config = dict(
    d_expert=416,
    router_score='sigmoid',
    balance_loss=0.000239,
    norm='rmsnorm',
)
Below are experts of layer 2 (counted from 0) of a mixture-of-experts language model. Rows are named router (the router's row for the expert), gate (a neuron's input weights, with its number), up (a neuron's input weights, with its number), down (a neuron's output weights, with its number) and show model dimensions 0-255. Each number is 500 + 40 x the weight over its row's rms, rounded and kept within 0 to 999. Numbers have three digits each.
Before each expert's rows: a language model's description of what the expert responds to. This comes from a sample of Wikipedia text that the model never trained on.

# expert 20
Second word pieces after a capital, especially J, forming first names and months, such as J(an)uary, J(oy)s, Jon, David, Dan.
router:494577482506483505479468528459430482495480561506512491456434591535517493427434527560563507486504564509518557471476486499591561442477444542440465416556464438433524582523501555539494514498484557446510557483568446470516461506459535517488463464537492554534536507597492515547539443487538448543527458517483483485446444507458418535485445466503522499431496479479492488512529475471473501482476518472477588496481514435524437538479364428524554499502485473470486502445448457505448553523550466543549520486541489535486497461565430489498521522509481474506488588444511500509517541513456507419460527384502451444497483528522421504476515460492419468502534523479506546509554477529500498502459557485476503536439499525518417528507498530489487511503530481471492483499441519417516570519503494
gate0:475458573493491563493493546533505493526562502521521519489560568545414435470457439485521515520463477466500546576467490560520520566512573496516552495591488509521515491507476535492571518535506503504493512602503486584526470472498512499482419475487484528466582583510500433472508489468491437523466506488500506549538529517504529487539453537530442507459469529491472450491473464530582481479445491530529511496502542484419510481450505492477388557505477517502468506551446402485476568545496555517551508485481523467495509498521477479521434423501451441495526500547486466518509543554381463508506448408565428503447475528469516472529434534572424454482508518535492478516441526483501556526389566551445529540480508451541483572488483515444490536497481478526520534489475513536577556531494531
up0:455477556447507477505462518514498504569538542481495548472511579521442442445508471465519487500427451433497518547478512503515526546517599522490529482609513558508529494494502498481623537566492552521459505601491471569540522458489510506473457470475464530461514619551557437493496532484507456565450530482472534512574513515544510489515509486519447469476522524480466511507440525506512497456461493567521513509456534496425505490438527538462443583501496506503502475505441392550502503525489554508531443467471558473496471514555492551542489409522476462524511467544461422522478566501436483466466468425542492506455492513508505468571494482560402490459481530523440506548426568442432575511435508526437502565488537479511506554492475539470489507524521505490545515466493522506574518505500554
down0:476482487492494497553626554553597484510445476519437439510497521526491540582517494487517488549512501530489474573476537508510497469495496500584524445545523499549462477486490577505512470492480510477527426540477566479472526487541551565482557542557467480550501529552421542570561511535455529502472484469523513439532515522453475519456463536536455422528508607482401544547545524573485492555484484541445496469525481497500508477525541547450457488567432456513452514453497541507540486459462478464498463512549501544504530491532476441527500476431424537551477512498488496567521487604518476498418482562470464481531511500548526581451455539518542448499503568515559498486552485535500493449454517465439508504436461601537478589475512432508511508533494510490547563517481549536484486512477538
gate1:447523496578500544496480467492543539467510477558499486501558540575448491481450493565485503555476523474450500546558462428440493547482459434501466431438526517487469532456430457560489534432580586495500567515555547581518526553534469502513496502487419467557476532496552453575480528439519526498554533575450517503514449468485560496499544503517383474476499476444570560489499486492486505528482538485549512524566506446468490495513556467547484552469482425490538400429518574513548620487539552475518512483524541474534517447539469534526483476505502554478489490509463468488482551467460554487499548468431516473492546502489459560516454429521568486547412508563460523485543496459477472477496453456514512495461438498455467526457490444473541483508533464531473486481482523515509566501491441
up1:483545518566476548467429466503532565455471481591493487542558508556442457494528479521489538546487523495444532563539443466494505568488422476507481473468529511466442497490444468573486497454602587471512527539552541557474576550535493511517467470494456486511523508448541435519455504435477518513577534571466518486491506486466501473474522537520405509540506516444574548507525473460485471563444525463502505468616536440480542509541547527522522528483472445498502430471491545521468539497468557516562506499523534510552559454556454530497461504565501543477487504493505487474477531466470525449517496488465496459438511517483471569559419409506540484537414467620450512552526445458484469488542466409522542495450428479488487504490471486460536486530544491525486490530470521509469549464476429
down1:572391447605449507459474532526472524566528445470520529594501492490470533459528497521536475483497503516512520455501514463591548510530445435468486439496455522530463469557456531503498549512557519475550481498577515448394590496430507507549510469504487425555565522488493533487445484524431500502528488464460457526484449461514469490500541512510415427480544443503541530523434497554467487467506553541458478504571462517582466477511550477474528464526517510499544467483465497457468543465525575474452488449509550438475524474549512504505574471479469510513547570503520462417487480505512431443485475499480471533500419490464470496517496547524519498469521505525543539549521532539491573549580478417464494483504511499480481516489471474440583489535468549561471477468540383465494538445495510
gate2:549545444522544500467540495440495517480507472644470528519545530569409450488533461545506449532470501492558550450577584514544512442526469493468454499473489433474546529440457495472512502517538494529479450518562500565499457469519514506522474493480455415464531510513453476469529471487432578458502469401476493523511486508439513480497474488587435456543493475466458446511539507568519474491513469557489507512500461490482439477494546472492543523506488451526469473435527429483523522464508476583473455492521463418530428555529478465485527473510409526538577451477470482439491512538497492438557458514473497502464509563507467468457410424503485519552489470601537521469548462494468547495462506558438476511534481573432495553534487527456533453505470450498521434509450483463481527455460471
up2:536532461466555481491541532467476546495491500640506498502532531553431478505533483551501464540468493471542523472558589510535512460517454522523487495500507419499539540409471495420538529492580496462438493484557481549464517489551505480507518470437444431467493500494447490445518461484468544520495506416470460576504493536491479483517475512577404485571501486482419481523509519600503504479532476520442479505461458480462451479517520466503604515536468466509493491440531437442505533502561468599435466504481486425515485481515478474501546462490410568526546472435447498438519518537522462457564463493435536504454540523498486537430423481518513504521502511551530523500537513450465554507477515544432500546495485595402496527544471497473513486488449462529557447493500448492490531451483482
down2:558510488498501483469461475448491614541538479555482457499523462469555487485511441486514509526535455495445520533473454499498467476487492465501498586520510539458531519497511511510556458498504465516477494452580487501569544465481525512434483529447503523559503520497574457488456523471445424479434488474506487561470514530565528434547528481475534490456527550476533436468457559457537451432474515445499617523516412495461540523455505418520548545542495432472505553499531432470470529508521448495482409468547483468515461496541532550487506529425537506466466509481495460516474428495511548555527508552557465537439500512541582450510586464477543471489513491563461518521494508427448549487494562533471530483523475454459514415463499479590487566519576564466476475475513567516519582464520419
gate3:431535489497482505553508510484522452483550576504502477530461482526505556454475519486592509481479533490512543493560505426500505522443605442538536494540487564526502457518478515446534530475431536481460463484515468491536535605506585576481516511521494513433425479462551437557489524511504439487553522466521505507471466562548504564561416470462496444452495458521535432484475549474545481541491504513425523450541479473495452489497538537525500530515472457470549453454499473522473504529452515472564552592497481525446486521503458482511482496462453434550445502458504459548543472517460455511526568513551483479597490487543504506551494538482514503536436506530542397510480543484556509558556520479494543483448479478422509406495506430518445488547482413539481536504540528395507476507519580
up3:475545552568513461478457490469489469461592612493537487471492489548488586473477481444528508549535519424581577554625549450473509550475617490559550492527489536501446533556530464459485523536472504469499469481471502496493508574523545556447551496543551564475410526496557518511486515491505456486581521459464498468511467550535503522511506506488515422481488468464500426518509570509529530471486540530499514463543473528518489459536520516489522524486362445459514487376462515528545516525513450484544528585537529537493520515511498425540475488430460473502463490496471450533507439516490465474484493490482508492566525454485540457571497512496491497491462456500531459508525528494487494504511525506471513477463450484506452477491515412466423479603454461536507492508563500504511524547502597
down3:458617474497399530533537537532428503532519508461479501513500572538475596450536597444589528532445469485510472477547456532481483544460548476453517476534511598494530477475487479482421521432514514418511472521568525433492445494478498500506533450543576485534546515458489529505492511482536497459498448529524479531518424481509482483528524531506499476461523559557463470608488481493542499528492544493448535527479467476503502535508491540506469511576559492555507577521499465481548544472479516494535488563505553507480482512518632534490511492452492479454541556485521482485497507504416519534509527445564519494533482503461514550463540421480563502515510526531487458485494545446565470495472461515492465386571501493541434470416507522533540529534559494440566504474528497499540482446525585
gate4:515581527575548490623438437505476501579542515516462503500465473557576478481507512533485554513493526509543474502495479480522526530531514515422441545534470445465448539500527513530468498542484402477481509519638558520498502502466529503478504486503456520549511525441520497535465469523473458471494497467586480497461451458467454573515473454530464477453496484578509452547441542484459494497487508551535515497497473430446538494486512433535512413528493484491457482455485520474524455462543548481476397541514545536513491496545531473472438463542481571495570545469435409530466475438547560478518500458468503508528462482476473527534490438444452487485503504494523508497542496502514453563589519527552524497431459505462580514515464472433518580508496502511474580515508457488386422506523507
up4:496589536536536488620461497470470457552523479535438491508480447583569509512518510536480548555479513498539490522520476445561485523519527526486413568533499434424469559555516507539491493551472429448504478524642548541426521488434524502465513493463454479518484526457528502560453481542470431531472507475557463497506483450490506534527477438525428478462518476545508447508427568482458479486479538586524503505520440436446506484484526477533515439534495491478436443475485489461497461502545528494462459509544508513538481517543540479514439450537450549494550549476455445519479449436508544450508529400502506474528456475459478505534479437508450458460492500523511475485527471464486473544558528487552488483474406467435570510499478465429525582513491529514419559503520464512445448508522510
down4:493437557561595528503512444484480488539487497475421450508490585490578461489511470519560520509530487460500427492498479498501552513459534470525535460434533504523590465480530484503526510498553505536455551451533481439467526491433490488452550513531475518477432553501506554511463565534469502508470435504521558496564454508446450560483508452587538434538448514476511425511478492467545526561497520537485454512478480449518482476467556449549484540528505410440520468501515456495521519462494517530527518534500554534493540534499505535481569561555497551493465522490523436528533462549494551547376461580571501556567438518498565477525524557472513483421600488458544593548485541560516453522517549534482457476513464487489473558544557532503508548477475505481509441530516453492479509452524564

# expert 31
Inflectional endings -ing, -ed, -s, -ers attached to verb and noun stems, as in inducted, opening, Scoring, Hills.
router:495488522583480562489429415520450464481469531545476454537504525464459536537483516561519516473481555469506512488570462510485454539576618485512515505566510490526502505487495516509480547502494445495505498514484524441488534541390516498436480492482440542515544484541461459499525406443487444525561475451495481519502497438479534529544459396549511475518476499501471517504445489482503422472449491491500587501460506589525549478501504577527599589478500543521497540500451447490485526521415479499510519502488508503547467526439522529528561488481526465558544467503479503592535497452494470473443483494502545483471574550428490470429501497449509525507472540490546513530485485483529570421475534511463495585490499421555556402459452490518541536405496504461567523514516448538477482540455506
gate0:479533549516408509478488598487439520499431452552481494554471533464449448568526536476506521492538547549558465541508483478473554543538481529481518450508434477459455513486530479473512501418510541492540495415444549543485586431559483534499492491523596459509541538479497541530460521448502484503475509522513532548498494475517434490496420463516537547524495477461498518503517549466462491510477481499536470515513490535533490540508467433485513597462478580418535435496484531519481559533500507419500480485533538554444431532436424470467488538496524495530507469498459597429456500537483569462472497543445539516479501449569508461489479442527484461494462600463547587534561502471418517531577499496464466573526523523495463579451555482511542518545510446481470466506455450527437490485506470
up0:459508531552418467496526560492486459529453486458516468553452475498443427583491542516497517500489585574512437538477481489509567539534438540536523506506409513493420490450482456472517490442518517449517503513441534544457524481508440545428533505497544451549490560465496489523483529445451515473514520491509524550523489498547473570465470433576527478538548488458482500459512547516489500494461516468551426481517542520541515521542498450418533596473455534462560466505510498529499554568520523394451563514571486490414422522492459484493533521514523527541545485501432605438448481576466508484478427537470508489484486453533535474471473398536489484525525564449483542563591529491435498502550494498456557486486535520469537533504554466528552525524502425517503512504461491525457475514478505
down0:535435483522529468529532473468496513460527483446464578489509538546571461491508548485593477481490516555518499445558506503501482531477462447521506539454509518448493524494504565492506505481480492482493605520563541519488535466456505427487606463414458383465557505487437478544493494521595543484543480407547516533455525518521593514496507506469548532527484462545437482478513479493526434479543519505537574535482531503432539523507513554512502455452573493554498522635442494482513492547473465547549520485501523539522541527539508449452468468515507483499497480537589422461540474540498434562517515586532558526445502511454511446429505506479475457480476446550550467504497432429554542510530509474512520414573499489489497466471505494498499528593442467491519530529509532479493490525510533
gate1:544478550536471551465447554505468541462499587519528492527481491526458504514587443505465495527486506496480503495514479540450524523428503515598533550558561566475455446466513483532496497508506573469456495464480502506607529508512496477521390477529451521504471522529601458486484521433513502476484468527508517548430518491469489472505470529491509498493463497494522486541498501425484482458502435518586552527492458516538494485605473548491492507526484488481524569503448572448459495478512486508511579489493452448500519475420422543422441455523476492524494490506579565495469540533459577428469548486536583557479474452448550399541485515504493537500489450481498549490466508523551461565492432456493591494502488560614556504505464478501500539509571493448471467453498483457538553492452523
up1:560488544512423536407450527515500551457526605505479506528462494519431560575560454491527469510497499492472512483541455529478516515461481486566492610533555507487443463465495475481500471507510551475444476477483514484600483487498506506497445482510467538563456499525589454491449487462564511461463490488501531552418539533459496487505417553512499482512484459496510505531482529426447483445544476550610540517534424523528501475570505553474536467546486518451550566486485520468493481470477528534507532517512432504503526488462437478451467492508544473502517504519528512476473528504459593463476552471541579545451505475415553431552437446512499534494505467474493523469467493530542446553453430456503577436565504585574518464537473494515509514498527522453441431501510522450521563421491498
down1:432547485450570457497573445535468510516527412497535483478410538510504471470468496570435544534462473532541528470548490522415443478542552484513525530486549474473566542456530531509522469493507544518452539484511472464467472453547438475484542585458524514450476506506450515533496478468516600488575445560441564567465493515524444497489475513453501447531489422545527494456568564563514496513454535492531502523477486460517549526431481490488501519483450463501440510506546476472535491570567496512415474562532480516533385494473492477565512530417589540468468508532477478453495532485535487522481468522537489475488540525529605512532498493526530542466510523424518454470597527492466545475581551453557478561493453476443529482531526553515428471498501501485528470479551528499520514532447469
gate2:477459526494515505442499481478498546476539465452426478456487547467416427469514424485496514525530504513463439540472464492517426537518510509479523558433577517502561493530526524433560524509495468451472491477539438558498496479531550496468484514462491410430614544546495459499534582496528484477579514488459539531432450551467480463491491417464526478498469496468563541464504482504496459485536418534578516496468539534510552470493467547544457471439448506565507497531528560502514475475515533523529529446526455481497556464516515453526486524458516509512529499435542474488477491420491469505392486526463525547519483518513587506639422458510495504544489467536437544479550501520559447539441502555551451546484566515519496516543508511455432479469584487509476517500543516553548477488431521
up2:492487547492480506479523513467511514536506528440439512493506545469467418456538416453518502493566491452429479576488500504514385567524500537496561576492556508457489494482495459476584499505439458403530481525464454525472456498531495525471466495467560465478540511538523461519503539544501487459596506467495529496485454571432502499511486418513489522477474425502522514460517526504518454470518475594587489478488502549549573515528442533520466453473458528540466511443535555514544473512534601480525541482547398498486577502518527457525465518450539470501537553510550516465451501442486447471450449542517535501483491435485545527614441470507540507475510475488392500495496520513564487489435490498537457535517568486532487477529474546443422488500560475512488538500504523567498484493398535
down2:545567493572491522517547472498516534474447467408458461531505517604510638479464477532469592472484436489517555473454549520504505455481461518480499484528505498432474459526458512483452434453536486507505391512527524522464444542546528430452568554571476502380417473496525488523428492491506502537497476536567561545454516448574510518522460531514533456483457492484459432521423473446508541522526603454510476463556485449507423529513485555497492451531487503487453489505502566520473561512438528491526487577524592509498523463471499506482443508545505477528511453468513447538473464514556504464514460527472473501484468450470481488440491540508545509493488526447488526516450525534463445467528585500527401518521447429538448519501492496517517521467514522543461543480544512507500536534497533
gate3:500491556495524512554492522639512551540539504459512530572480479438498483506551492452555490461573539531513484532474477464569525462523531539466502508504533507518527429507512442526573555503565511542467511482481475511436520546501470455441462514520477544525490503515555486492506493501526509508539520529486493464476456460476492528498487560467494464499464533492528443454440505568485471498409551507569512525440502451533499474431565556523564576504506509543558433522514371561482448570526472477471543486541458551484473488489546488468446493495424433541541430517444571458508527569519467497447567481447447560471534567481505425530530465431535511470538494469549508490395487473481524481469508508510496514464554489510499469474442441564502502517540493496486523454520578392518523564458467
up3:520483576451588517529483502558473517524501492509507509531485496478487476481531521477548570438543499515493524535452560487508503468531529555518481517556540447477526463508483460519524547503539518519490499497465497535430511592529499454455547484551500570575572517507498538511502488494572486490523536472511525494480461525535518494466415570484480413487477528526524452462429566562459455511453538456547536455443502504488500490435520556484551574500485474535566427511511427522531464612498475433462549490516444563455513508471545505533465464527465483532568431508454555476563605588477520515474517456386469524474565550538519479557564491421528551482530527459548547463470485511469540491470496502505501482451533503456492478468442426543547477512511491555455514477547561404525546531515505
down3:444499578449558496562510499556473491491545506534465466558454498502528624516515437489481540470523555446554528496517485551538565460545455568565532550534463501488515526464514510432529578528517500597509558544512496504523580497503518641558426520511539493523470533502489524483488453497470536538482547472492467494518474499496441458511541477487533480542531446567554500536490490574540507534562495478510463499519501429508530600458540449577479481561540498535439477528522438508577489484498468569508494408501516513582474508539524442459548473488518481447530479531490439481479459510495533553464421530504549504561498471494456468510535527465477508430485513563502542550555496505493516455554423482588494472521491569481491475519474501451523567522550504535540469483532528490581528487480515
gate4:466531596506528477536518493479511546484510574488460481543492473599485562527432511478435567479496515526501554563519496532503527555467529467492452427468492548522473502517575510497431475496473563440552446549396510416611513512470486464530433447481482527527472505499523497502597454446523519452518552579517486455489512568488458457449426496488520514486550462493568552499513449482499516476537437545544513475478478484439534542500461466533497467504547427490488492560483440461570507514455462532488459529486542493497448521545501559522481538526528491480422502489487512496524507460440513539502473542445533467496517492513473529472494489506461472596448419471482526481536577485491541408486558538510515563472556510561471493461540480565557472494540507498427511484445406518524531541570526
up4:456528539496526494553496424465492567451542566423491566579487556567502545517490504495396545478455506563445570583518497559529539550486539462509504469450480506504469489492523523436499475520496516406549447531394472449545484504500488499494494455487493494512444501526487472491576462471486553427530539561480470500474564519489456486459488484504541540502539445521527480513570465463521578475526416525532495490496495484506549500489463469562467475555531401467502529566498465475554522505501407514478466535500589489486519519511529547519478533531488508446450494523466553551493447424447562525496501485439525430531507508548479501499545491546452450575454421432561506482518495502492565447535484571465518545449511554501481492456568483500534466496547502485445532498501430462487471582487525
down4:549430432527531546477555497440512541461467488477562517494478438526593485534511448500577463459389534521486444470458505446503502506464466600512493594478523487454541542520517509523452562415464534492498516488513483527512421444510539548520544466506561477549531541493488503463486553475495493476558515542517485545491484471497539501502429492491474426538484522497547509476451445481478519523466523501473485557514461508528392520503438459555535448538504526499417419481429469502460488471585492490576447521485455551489490546555428516539517463537449513545488478471439517503497532539454522551515580467454540476497516481485509478533503543500532487508527497527454530503469577448520518549488510490518551477470512582415490536500476429477541535477538553441592522517584544497431491495427544

# expert 19
Syllables such as as, am, az, aj inside foreign proper names and place names, like Azambuja, Papazoglou, Philippines, Pennsylvania, Indonesia.
router:495590563498497546557556477479504499503513481512574571499524576504492424475541430482492485473394526478440495564546514481477545466517515503505504530519507538532481494375507470573468540505467494485540437538523488503456577495466472481499489531564527492524421482462532537577508474539429514499503454528521554470494481419491461416546503472467451436520505487509475508465496502477491515533513508464458541504470484557522491505503511512501482525476562471484473447456391514510504527490492489513506531470438459522565525502480470535484506470518489459529612492501442462524527455421421463525505457491506476433461563533475437430445473493459556561447489418502424493572486516468515556495474464488490569485518468503505537399463504409534430481519433582526461490559521513511491524578517488
gate0:581606556564484448544467510532606541540505483540483536542493462511489551464504542442428506517459567544516513467539543509540487443454469487553563453516526463513514505526497436457555535467570529474529484485420484454479542485504525508442487518533474521518429447572565488511501474434576506491563553511534487535554404517548426491553473506479497555428506480483498510528531508473548458518491529518472467597422454523554499483511472458461483474598507449506503417520485478516540500538455462543473444494462427569531515485480446499503483431433535511530482584499477574527551504458536519520539488433499452492510461443495507514562517465421476491545510503499464495553470464521472551496495505512590514464541529484418540428479476518528480467565514530487497485546499504553503482526535525
up0:544512508520480475549490526537588521529559472533502553514521519444514542493487556495444503541470544551486518484524551501473486441475489464532576478466515452551495523523518474457594551423576503461572436450481493481493563475513528511452452528498491550543414512533560410521446488461504508442555536481525431515543430491515459509544476518501441585486470413613483503534513449454487510493538523539437436581449470523540531459508483459428456530578565421476464363522504510529499486519497515541514477506460511567487520494483507499559484471446505487484494554481515489480518489484470468508553482410450429516542529465495485523514497466459529482566515563539520516556520480514482572483460461531539529495552491522424571482470462542497504471590534492482462484486466505567485524498535486
down0:457508534534465597536528437418460541409500513439505486488519469505500527518570494530517506525471513552473525509501527572512470535552525471463525544498495484552508523498557430514395504441566456562494490526517596441497506501538464530556465434501515498526516504495452547509576570554443500485459521462518497500467580491513474461490532493445467430517583513563523553448545433443555475490480519496588446440519511481536525574537528490578530472434506533556479492497525486504504500595518552468533477471542418474496551501547397500501512504555563479506447439530568537466491468534484440472534473502485458554480529548461509597510437504519485496468557484543510510499510453486511525490516444520455491490433502555572496472478541570491511499491492443539518439474482565540462462463499512
gate1:577543532549547503567476599513491475524504504502549498476528488506461457468533432475542583475426529478421519531512523515485630458478525524441537477459533491436533536477477460560518511410477524512496434473512528493487495527499558507485477512504524571528522498543446457575482468489467541482557544536418499544514466525447508491451526503497500533468461444487506454425543528521448504524512453509521536578501436394534423533491478517511538417455526434493549486474460524520466500537507489452446425514475587511518493502548546522473533491497490452558444486477572588504579574487470510439466517467495400481479514460495524523543544461489467521430456549455496495523496581522488496521507444527480476457532474502524542483431522546513459480512527454440482466544494469574521489451494550
up1:569557506549561480521530594464530481523541534473563508512495468498417466494521410462518512516482509458431489538485502504478603477454530544547480417453557446505485509499439500550507508463487537480539416483522512503477495515504530467497456483559542539536439499573522471527487445495430519526561538528453531553478504537462475528454470448474484554517464427472479441451541483471462497527547490526518498539447499446532458506507494483467545386519509461520526508543432480450441487510454507512447475519493527497504525519521506461497544446462459465558448385513527517487611441445492530464493544457569400455489528513468496504539562432477475527448475534405512507554509540461488530478445470501480514478537482561550526434468500533485419510472511537418543504548511479581526458500477485
down1:523520513522460456514563543482455464483514514522513493524473533460457495425468431510447548434460474489508505512461490532474569534490558523532502547433521561524491464435501487491483516430441499409467488522455483545494557509547443542532577502450519489566480465575471551539515498522516572454488519532482474494423511489456491478478501523514477439414569550603509546485563540476544452491559533519519486435558442573530496572512436447515517540553448511493489470481529537462472531540441487451516522497497481481469530500516530517534482496429544505588485542510507510444576451482445511535469477445510528580572504488556542492430496495504535524496516560591445511519520538517490487539563569475499504439510435500550511528486555522454510501480447503442505426564487500512577528497418587
gate2:477535441565491557480568498523462479541471547487540492460508507538521420493544548494501439469494445434538587481485532533517466580491499533518503578492489517530545557456532536494440492514507477458493478508536523522506529494487442516412495430553528536474508485492481554544521520466486495492572477505456471555512526510474482488544533509459495562488568450499507536573491553433491534408452545480509426496517480474528496441468476438519429502557487458468483539548472471511487501533549518453536466535617456474453491444499517476463551505444518483509421516521453489469539465526435569521479500457440481429521480513539537513489478442500555602496526551504455504472464526481549436531464396495453499425460526515400534466513432503462482433481440457496564531445561501577538485480496550
up2:549562468541497574519566484524436471511464583498519486458498486538515474513520533543508412461463494456569545508500496550514496536472464528518534544477472477504509587415465538509444497480492500476480500553531547470484508504481464509421487411593525517461459501514462558541502528476479443436541477482455488553471521585475451511526535499495496524497511492486514488551509540470527573405518543482472485465487501477535524459500454421544455507530539505425479537521450468494463548563596441450511457499611481458427517459518552507438532500475470475499422515495484510492504494489427522525477471491465519448514446556463534490483506394508572571533474488511476444490447491564540463509477454453498508437449520464373499436509497470480511496511462466510575535442537529578534495480456552
down2:478533471566512525463553544564496460520457470474512518511494412421456442499501425506531494496555513407478506530494457480567455486543504493522470554486444453483539550555442483503523463446525510438510486522520569559549507485470457442515556505494576511517500486515506462486515545545478527545568516497480548490464457496483556490468548518546487491458471487567458478523426526511534525449451501525584486463502566458492510505448446568449500516554456433509495505521530494518465413489463423559589529485501531543483436475545540580446478436522474509575440502458570514444480506518497497481501498457524506430374537485519466516451486551574506473495475513485494544516541530513483536568446506480478489387545416507547461488483564524474502520497499522561451539516569515445455496532441512
gate3:451525510549509528540492494484479497546477516531558469461527500520543521546529520450428543469492478484491501491461495463391554541565477501476502527491409528507446491472495477504459437452427468456513521383392490515575514503522397530460479509539433493495490449570521530580473563507453522527476511491571582521532456545454504552508558548478550485467482548509487483476488503508463553484566478475548492473486440496565503511511510480398496463467531509550495532473476402505469501541494491512514545547474522585507464462541534553483551525522490536477547488470466558469510432503515579450438504530502467491535415403513520488542548541442560539553573487518469491528451475477505536396521511435445533494520490525520537459481521530572512550518476530439514565518460546511483503494502490
up3:468527462506558508540541502409480457463418498508607495433549541543504500546559534462447537514486538480491515444473516459440499531560512547482511499495426500514470497457432484498492484456432437473473489434463457481559449503552415513450439460533404480471500470601498541550492517488427541539486501490528597508541487535443522530513500502499545480487513540484435493519545476518484519498520453459543511511550423510551479541494463456428465458465512485564524552468440488498520511560498458524536608535504546591426464460522505523499589533506496540483555464490451510510509430545536542454484479557477493498544418401566558493498539542438489553552565535511493526482463490523483522449549497442482496494512492544545459483489529533566523518522493498473473526496529585523526502500509485
down3:478538584524502514527509479489470480499450491465465476483491402500533411527481485512548512476499481482463574476508488544524417485505476419406503489552502533429445497597502418473563451458493504458533535558477520526496495465481551472509447470475461551520428514441472554474411468514498495448518468488502429549447508498502522466464557416476474552507504445585571448478476519521536447494500473519507494446462482491533469455526513494537522491498513515496558491506475479472472478479482521523489602470573498542469476518528467507522581579479530506528522466596475469457474512463455544614537448457478527460488452489541552447534436481485548523459389483536478510497447499483505446509551533510433507521507463486466445518457453574494504602512551497499499529535434488526489458541573473
gate4:561449526564522514598547465536489463526494554516612473405524581487464486561466436556498453448433426502509488484511568478444485471523525447503453473492500568474466521490488478537460441485534486503535496463496526487510491529535469549512491520534535490511456483512509534512522484449471493496462538502555519464492426524609446487507531494465469483419429546485506544472567459514491447479550495479546518473422454545511501550484486502526551478577514535513502489521534538491530536538490551510472389530440520496486452539514510479480483465529473436520413462461448469453474508467524528445449530469498544492413493505452497496513478499413454548446519476492475543549491506576478441481463507578559543484486395460519594508512494574504523493445471465466493440424553506464469456460526488
up4:545471502547520524560477471542453471541476512513566491402508535501466524538492432548461451485421428504511511511562529501438478527516520468493477468499516553475477529462504457517469505469505501500517517510515549504479482557528465545545464496550533478516483488504536580525510520468469481497458526498527517480480461564649486491514510481513432472468476512429490543502572417519509481434578498475576554455446512542501473532509520483499507519543512515506501497529524531511516506542484584492491380542425543537480473529528492430440528469507514498491462426430448466447532516515549493453472521474499538480417530516486489497458525491408466560445464483502438496581553496547454456503512527621543517466494406491465597472470437549529549526399496466485482477440564461463501477462520473
down4:489529507501609533537505431415468536481473508490491544574485437516526567531523552479471551526450510459480495464540554486527524511541501475492497459526595481497482472487455515451554452557515568493481487554497555454491465477502503490534593458508491404462513563502535475457556544540514479517559515458492487515414515545525454512453457498507513502474414524474553493479463540478519523489491503492487427489476531545532498556556460432451470466447555569570497501529520574518469443507445530518464565461492496458425568457444436544543556503466553413474488479440489458524464453517539491430533469485477471537426527544534534500478522511523512480536549543556496500503471528479545447556455541454515461508494468502559494563469547567630450463559541485491476486514425489453483491521496505